Below are experts of layer 6 (counted from 0) of a mixture-of-experts language model. Rows are named gate (a neuron's input weights, with its number), up (a neuron's input weights, with its number) and show model dimensions 128-159. Each number is 50 + 15 x the weight over its row's rms, rounded and kept within 0 to 99.
Before each expert's rows: "gets" lists some tokens that make up at least twice as much of what it gets as of all text. This comes from a sample of Wikipedia text that the model never trained on. Tokens count by the router's weight.

# expert 5
gets: " ", "1", "0", "2", "3", "9"
gate0:67 44 43 27 64 60 49 41 50 51 48 40 47 57 50 54 35 63 27 23 51 59 62 47 30 53 52 58 48 52 30 73
up0:45 44 74 44 67 50 45 46 45 57 28 30 30 34 54 74 39 33 48 57 33 73 41 66 52 56 45 50 44 43 54 34
gate1:18 00 68 68 64 31 50 55 60 73 64 31 39 52 33 43 50 72 50 50 62 57 50 54 49 40 56 49 49 52 44 56
up1:76 47 49 53 55 72 73 58 49 65 48 65 30 68 24 50 54 46 71 36 27 64 43 42 47 29 47 69 57 18 61 51
gate2:63 32 41 55 51 46 56 51 59 62 46 36 55 46 73 41 42 30 75 68 35 72 41 61 47 53 67 36 28 52 62 66
up2:70 53 74 65 75 47 52 34 58 74 43 15 55 61 52 50 77 71 38 69 50 54 44 51 57 47 60 26 31 32 54 41
gate3:60 13 45 27 41 51 60 43 40 75 61 49 43 69 62 25 76 85 44 31 46 44 48 51 59 68 21 47 53 54 38 44
up3:36 61 39 45 68 45 41 45 63 59 64 59 23 32 40 34 60 38 52 52 45 56 65 56 48 29 55 34 50 45 54 58
gate4:36 41 49 16 43 69 54 21 69 60 51 39 61 53 53 40 26 77 70 33 62 42 47 41 28 59 32 43 56 76 59 72
up4:51 71 50 72 73 40 49 74 57 71 54 31 59 00 67 55 61 55 33 75 39 60 59 68 26 24 52 54 61 40 36 46
gate5:60 24 58 44 47 33 01 39 71 58 48 50 55 61 27 72 46 47 79 42 52 61 53 45 54 28 43 33 51 25 39 42
up5:52 50 35 39 46 43 12 69 63 63 43 43 58 38 47 61 31 62 66 39 73 36 26 61 22 36 54 28 44 51 14 62
gate6:44 52 34 43 58 28 57 63 59 63 51 46 75 54 73 36 41 33 53 46 23 58 41 31 70 38 58 59 24 42 41 41
up6:39 47 22 65 31 20 69 46 33 31 51 57 56 42 40 77 66 30 78 55 57 75 37 28 52 56 71 52 63 65 53 39
gate7:54 57 43 39 32 48 37 89 59 64 39 70 76 36 47 49 59 44 32 50 69 51 42 23 37 28 82 63 42 69 64 50
up7:57 40 29 41 27 56 46 36 57 43 52 89 34 31 51 57 74 46 37 37 54 53 46 66 64 53 38 59 51 45 45 32
gate8:40 51 52 41 31 76 62 48 63 45 63 68 51 83 51 53 64 51 53 32 73 29 90 29 52 44 39 30 60 53 68 72
up8:58 53 61 61 46 52 43 50 51 41 64 34 59 38 16 39 61 71 33 85 46 24 54 50 45 85 44 61 44 54 34 50
gate9:53 92 65 37 56 43 47 56 21 56 49 59 66 57 90 48 75 70 38 61 67 30 39 38 48 64 40 57 34 49 47 50
up9:50 47 15 52 74 27 63 17 45 34 58 58 56 60 46 49 61 50 57 35 39 37 49 85 21 39 61 37 35 55 52 49
gate10:61 68 48 45 57 50 89 47 78 78 56 68 40 58 42 39 46 69 67 52 60 39 20 61 55 53 70 51 45 46 58 57
up10:40 38 60 65 55 55 35 37 41 54 65 37 42 40 57 39 55 48 50 46 75 53 44 30 52 25 57 55 36 44 56 61
gate11:64 27 58 44 25 54 25 44 39 62 41 34 55 60 50 73 48 72 68 14 41 49 61 32 41 37 43 42 47 55 40 80
up11:57 70 44 37 66 37 50 45 48 64 56 03 67 50 53 50 62 68 57 63 60 87 50 51 47 45 42 57 58 64 52 50
gate12:73 40 51 65 48 54 55 22 43 37 69 55 60 56 57 42 49 40 49 63 82 58 28 73 53 58 52 40 53 51 51 24
up12:42 35 57 30 47 60 43 59 21 55 62 50 55 36 56 53 52 52 53 80 51 45 63 51 91 16 50 38 83 47 63 55
gate13:93 62 30 80 74 34 63 26 56 38 84 37 49 62 52 45 47 58 53 19 77 36 47 38 54 73 55 66 31 37 30 61
up13:50 74 36 28 71 45 34 46 56 63 62 31 41 69 68 34 68 39 50 49 74 33 67 29 48 53 64 56 40 46 58 31
gate14:27 39 63 58 59 75 24 41 39 41 58 48 57 51 50 46 46 54 64 39 47 59 63 39 38 46 20 59 58 60 61 73
up14:38 72 52 53 45 53 58 63 33 66 52 62 52 65 64 47 45 18 61 43 42 26 44 37 52 54 24 58 42 18 60 37
gate15:49 38 51 37 34 25 44 25 67 63 65 29 49 55 46 73 37 39 28 42 32 49 52 57 48 49 67 63 35 57 50 29
up15:25 54 28 43 50 48 63 46 19 56 41 39 54 41 61 62 46 55 47 67 58 15 72 73 56 57 46 64 69 34 66 63

# expert 9
gets: " |", "|", " ", " |\n", "2", ";"
gate0:46 60 52 62 59 72 50 47 53 26 71 40 63 53 50 21 60 72 63 06 69 66 28 56 39 54 41 45 61 31 43 60
up0:50 49 40 31 30 63 38 09 44 39 44 43 40 45 37 37 46 57 20 84 47 31 42 47 31 41 34 63 53 51 59 55
gate1:66 70 46 68 29 52 46 50 48 67 42 59 33 49 44 42 59 45 34 57 51 31 47 24 50 51 68 51 33 46 57 48
up1:68 63 30 37 42 37 42 38 44 73 56 62 54 39 29 38 40 70 66 41 63 66 33 31 42 60 52 65 47 48 56 41
gate2:09 60 35 44 42 43 45 44 65 35 54 55 48 62 63 34 58 61 54 53 40 40 45 58 49 20 29 40 45 46 60 47
up2:34 50 96 54 40 61 53 40 41 58 56 47 24 75 74 37 46 52 56 51 69 60 55 60 39 51 21 66 55 58 57 41
gate3:35 33 59 54 58 52 62 49 66 60 50 52 81 42 46 29 37 56 55 56 40 54 40 55 47 40 22 54 40 44 64 20
up3:42 52 77 29 68 77 66 59 40 32 27 35 20 84 43 65 46 52 43 64 66 38 28 38 65 58 45 50 52 46 71 37
gate4:77 75 27 63 41 35 62 55 62 46 44 65 40 58 62 66 43 37 55 43 55 15 54 36 51 28 39 56 57 22 47 49
up4:49 79 46 40 58 44 29 32 52 51 44 34 86 41 62 32 69 17 71 38 55 22 27 34 57 35 38 30 65 66 78 21
gate5:40 62 44 38 53 31 36 72 51 48 51 83 55 81 46 47 46 42 42 37 55 51 56 76 27 31 17 36 34 68 31 66
up5:54 49 57 35 57 73 50 35 38 51 41 33 46 38 65 63 60 88 43 83 35 60 38 43 60 45 27 61 59 58 22 53
gate6:55 41 81 38 31 56 45 41 50 45 45 56 31 63 47 48 54 50 37 41 30 56 67 48 47 66 31 50 46 56 68 76
up6:15 42 21 24 69 54 62 41 47 46 72 46 54 69 24 46 73 61 64 41 43 63 39 55 39 60 40 50 52 73 48 50
gate7:52 31 21 29 47 51 36 66 28 89 16 40 30 40 20 52 49 64 50 62 39 37 79 40 35 56 65 30 70 41 42 43
up7:39 47 58 65 32 40 58 88 52 65 54 38 43 47 42 67 61 29 40 60 40 34 60 46 45 53 46 62 44 36 49 33
gate8:27 49 40 54 44 47 45 36 75 57 61 34 54 37 45 45 59 51 58 94 37 41 46 52 41 47 67 48 37 50 50 46
up8:62 20 68 56 78 57 63 63 40 16 46 40 52 10 44 41 42 56 42 44 63 57 37 30 58 47 73 31 39 61 72 58
gate9:45 53 41 44 36 50 45 51 49 37 47 70 28 60 73 65 45 57 49 37 86 51 49 47 56 53 33 44 73 45 28 32
up9:63 93 30 31 34 47 56 45 39 45 39 59 09 72 65 72 26 74 35 35 47 80 42 64 31 37 68 36 55 49 50 48
gate10:59 62 65 40 49 55 52 59 66 24 44 36 73 16 73 71 35 70 51 36 24 58 35 61 59 52 61 29 61 21 35 39
up10:59 50 67 62 74 33 48 39 63 48 57 64 31 57 51 42 59 48 36 62 83 48 58 24 23 28 58 58 23 40 99 30
gate11:62 46 90 67 90 44 60 49 39 47 62 62 62 32 34 52 48 58 67 40 40 66 48 20 48 35 23 52 62 48 58 42
up11:40 75 54 48 61 16 32 29 69 50 34 22 21 28 51 62 66 68 61 42 47 81 53 48 51 45 36 32 43 65 51 54
gate12:40 47 46 30 60 49 33 36 19 69 32 64 38 43 64 57 71 60 66 50 39 56 83 18 58 49 41 34 46 65 26 39
up12:43 49 69 52 49 32 48 54 43 20 53 43 72 49 59 57 42 38 59 57 66 47 55 33 35 67 68 46 48 46 64 26
gate13:39 41 18 72 45 52 75 38 44 34 58 46 53 39 33 69 52 32 25 32 69 49 35 46 48 35 72 70 61 69 48 59
up13:36 75 38 56 38 41 62 52 32 34 16 31 18 69 52 30 55 71 35 57 25 47 46 87 59 56 35 47 44 67 49 38
gate14:33 60 38 45 35 37 60 51 72 31 44 54 62 58 30 63 69 49 37 56 57 46 53 40 74 27 42 27 32 56 47 58
up14:70 77 51 28 38 34 31 39 54 49 47 43 56 28 48 54 43 65 65 75 58 50 64 40 52 65 40 52 59 60 47 47
gate15:28 49 56 38 40 28 61 20 24 38 44 42 68 65 66 73 34 60 38 56 52 66 39 23 65 46 62 49 48 42 44 48
up15:48 61 42 49 32 30 67 68 48 47 47 43 44 64 39 42 60 49 66 47 32 22 76 52 30 50 62 42 25 33 37 49

# expert 11
gets: ":", "-", "==", " of", " |\n", "==="
gate0:53 59 28 72 29 45 49 49 61 69 62 55 99 31 36 47 67 23 36 39 29 58 48 70 55 53 42 34 75 40 47 63
up0:47 41 39 64 51 33 42 32 66 57 45 28 80 68 69 55 59 87 48 54 52 45 50 41 52 63 58 33 44 49 73 44
gate1:57 38 47 44 55 46 44 59 60 70 68 40 35 46 52 43 65 38 59 55 38 17 62 38 66 57 33 65 66 71 60 49
up1:56 42 43 46 53 43 24 46 18 57 28 43 58 41 71 66 41 51 69 48 58 50 77 44 73 62 46 37 25 51 90 67
gate2:56 55 55 52 35 50 22 58 40 45 36 59 50 41 45 53 55 44 31 46 42 46 32 35 44 57 32 65 68 35 49 57
up2:26 49 62 83 40 39 32 63 64 70 44 40 62 84 30 32 68 62 40 58 72 53 35 42 59 35 71 58 88 44 67 59
gate3:43 23 49 40 30 98 43 37 49 40 63 79 60 60 19 65 49 41 74 24 62 51 66 45 52 42 83 33 58 30 66 44
up3:39 87 69 42 63 38 60 58 31 60 50 25 54 30 29 54 33 52 74 61 55 37 21 58 63 36 56 38 55 33 61 35
gate4:84 56 61 37 42 64 43 54 44 32 35 28 47 63 89 56 32 42 43 29 65 27 57 43 34 47 70 35 58 50 58 35
up4:39 57 49 63 58 44 52 28 56 38 58 47 64 31 78 65 58 31 39 47 45 45 39 45 51 54 44 52 84 50 61 55
gate5:58 54 59 29 40 69 54 71 65 49 35 39 68 54 61 57 48 44 20 47 50 44 23 76 78 10 29 47 46 72 49 75
up5:50 42 27 63 52 42 54 66 63 34 46 33 45 55 40 47 36 50 68 55 41 69 55 32 50 66 55 62 46 48 44 31
gate6:53 55 23 49 35 67 52 29 62 93 63 51 58 43 66 51 58 59 53 56 32 49 39 36 50 38 67 58 15 52 52 46
up6:62 62 75 24 50 65 51 55 67 34 49 46 50 46 40 52 76 91 43 50 40 44 31 65 53 42 76 31 39 51 54 65
gate7:57 60 41 46 36 44 51 44 63 36 56 37 56 49 52 24 35 60 74 52 47 49 37 31 52 50 47 46 46 68 44 21
up7:31 45 77 45 43 71 51 66 61 45 62 77 48 77 49 41 51 47 66 30 68 61 43 42 55 22 52 59 39 31 45 42
gate8:48 41 78 40 32 55 39 46 66 56 22 88 56 55 29 33 60 40 34 42 51 32 37 43 45 68 62 62 86 21 44 63
up8:92 24 26 66 53 48 28 46 48 18 22 66 39 42 37 55 78 44 52 55 65 64 50 32 54 51 30 53 51 37 50 56
gate9:50 74 34 58 58 58 51 63 56 66 48 59 34 55 56 33 83 42 36 44 37 42 43 69 16 38 43 26 44 33 45 39
up9:39 47 34 69 47 42 46 59 52 64 38 67 38 37 59 57 60 55 74 61 52 49 52 45 64 32 71 46 54 52 34 50
gate10:44 75 36 54 28 46 62 51 54 46 48 52 46 57 59 61 51 53 54 43 62 69 54 40 22 35 35 36 19 45 45 48
up10:45 52 78 56 00 66 49 51 49 41 25 31 67 28 39 51 66 41 55 82 55 39 67 53 50 73 52 61 68 64 63 29
gate11:19 19 70 37 47 65 69 51 64 36 99 50 48 58 68 49 43 45 31 25 51 48 57 51 59 50 47 83 18 58 43 50
up11:69 50 57 54 67 47 59 53 61 27 48 35 38 38 53 17 52 37 35 66 58 47 67 40 62 58 46 46 73 56 61 62
gate12:44 75 38 55 31 48 45 65 36 43 51 51 60 47 23 70 61 84 64 54 74 23 50 66 49 40 36 34 67 48 42 41
up12:55 54 19 80 36 71 68 54 57 42 48 21 43 54 69 52 70 56 63 53 44 45 36 17 37 53 82 51 38 38 18 38
gate13:53 54 37 12 77 40 71 51 57 66 56 63 44 46 28 53 14 35 59 74 44 20 24 44 71 38 55 40 35 52 61 32
up13:31 67 47 58 44 45 47 63 29 26 56 36 63 66 58 49 55 21 54 36 39 60 63 62 73 39 47 37 35 48 33 64
gate14:64 57 61 04 48 45 54 42 60 45 51 73 43 52 82 43 51 34 33 66 38 13 41 72 62 20 35 20 51 52 54 72
up14:43 09 41 62 54 68 63 44 45 65 64 31 58 71 73 55 38 70 56 55 42 73 41 57 48 36 52 60 66 32 76 62
gate15:46 71 61 40 57 43 57 72 66 79 30 58 73 75 46 54 74 51 60 42 60 33 63 64 36 66 43 45 41 36 28 62
up15:38 43 53 19 69 55 34 52 56 37 56 61 49 71 12 35 37 52 72 66 12 23 60 59 48 81 54 53 55 47 54 44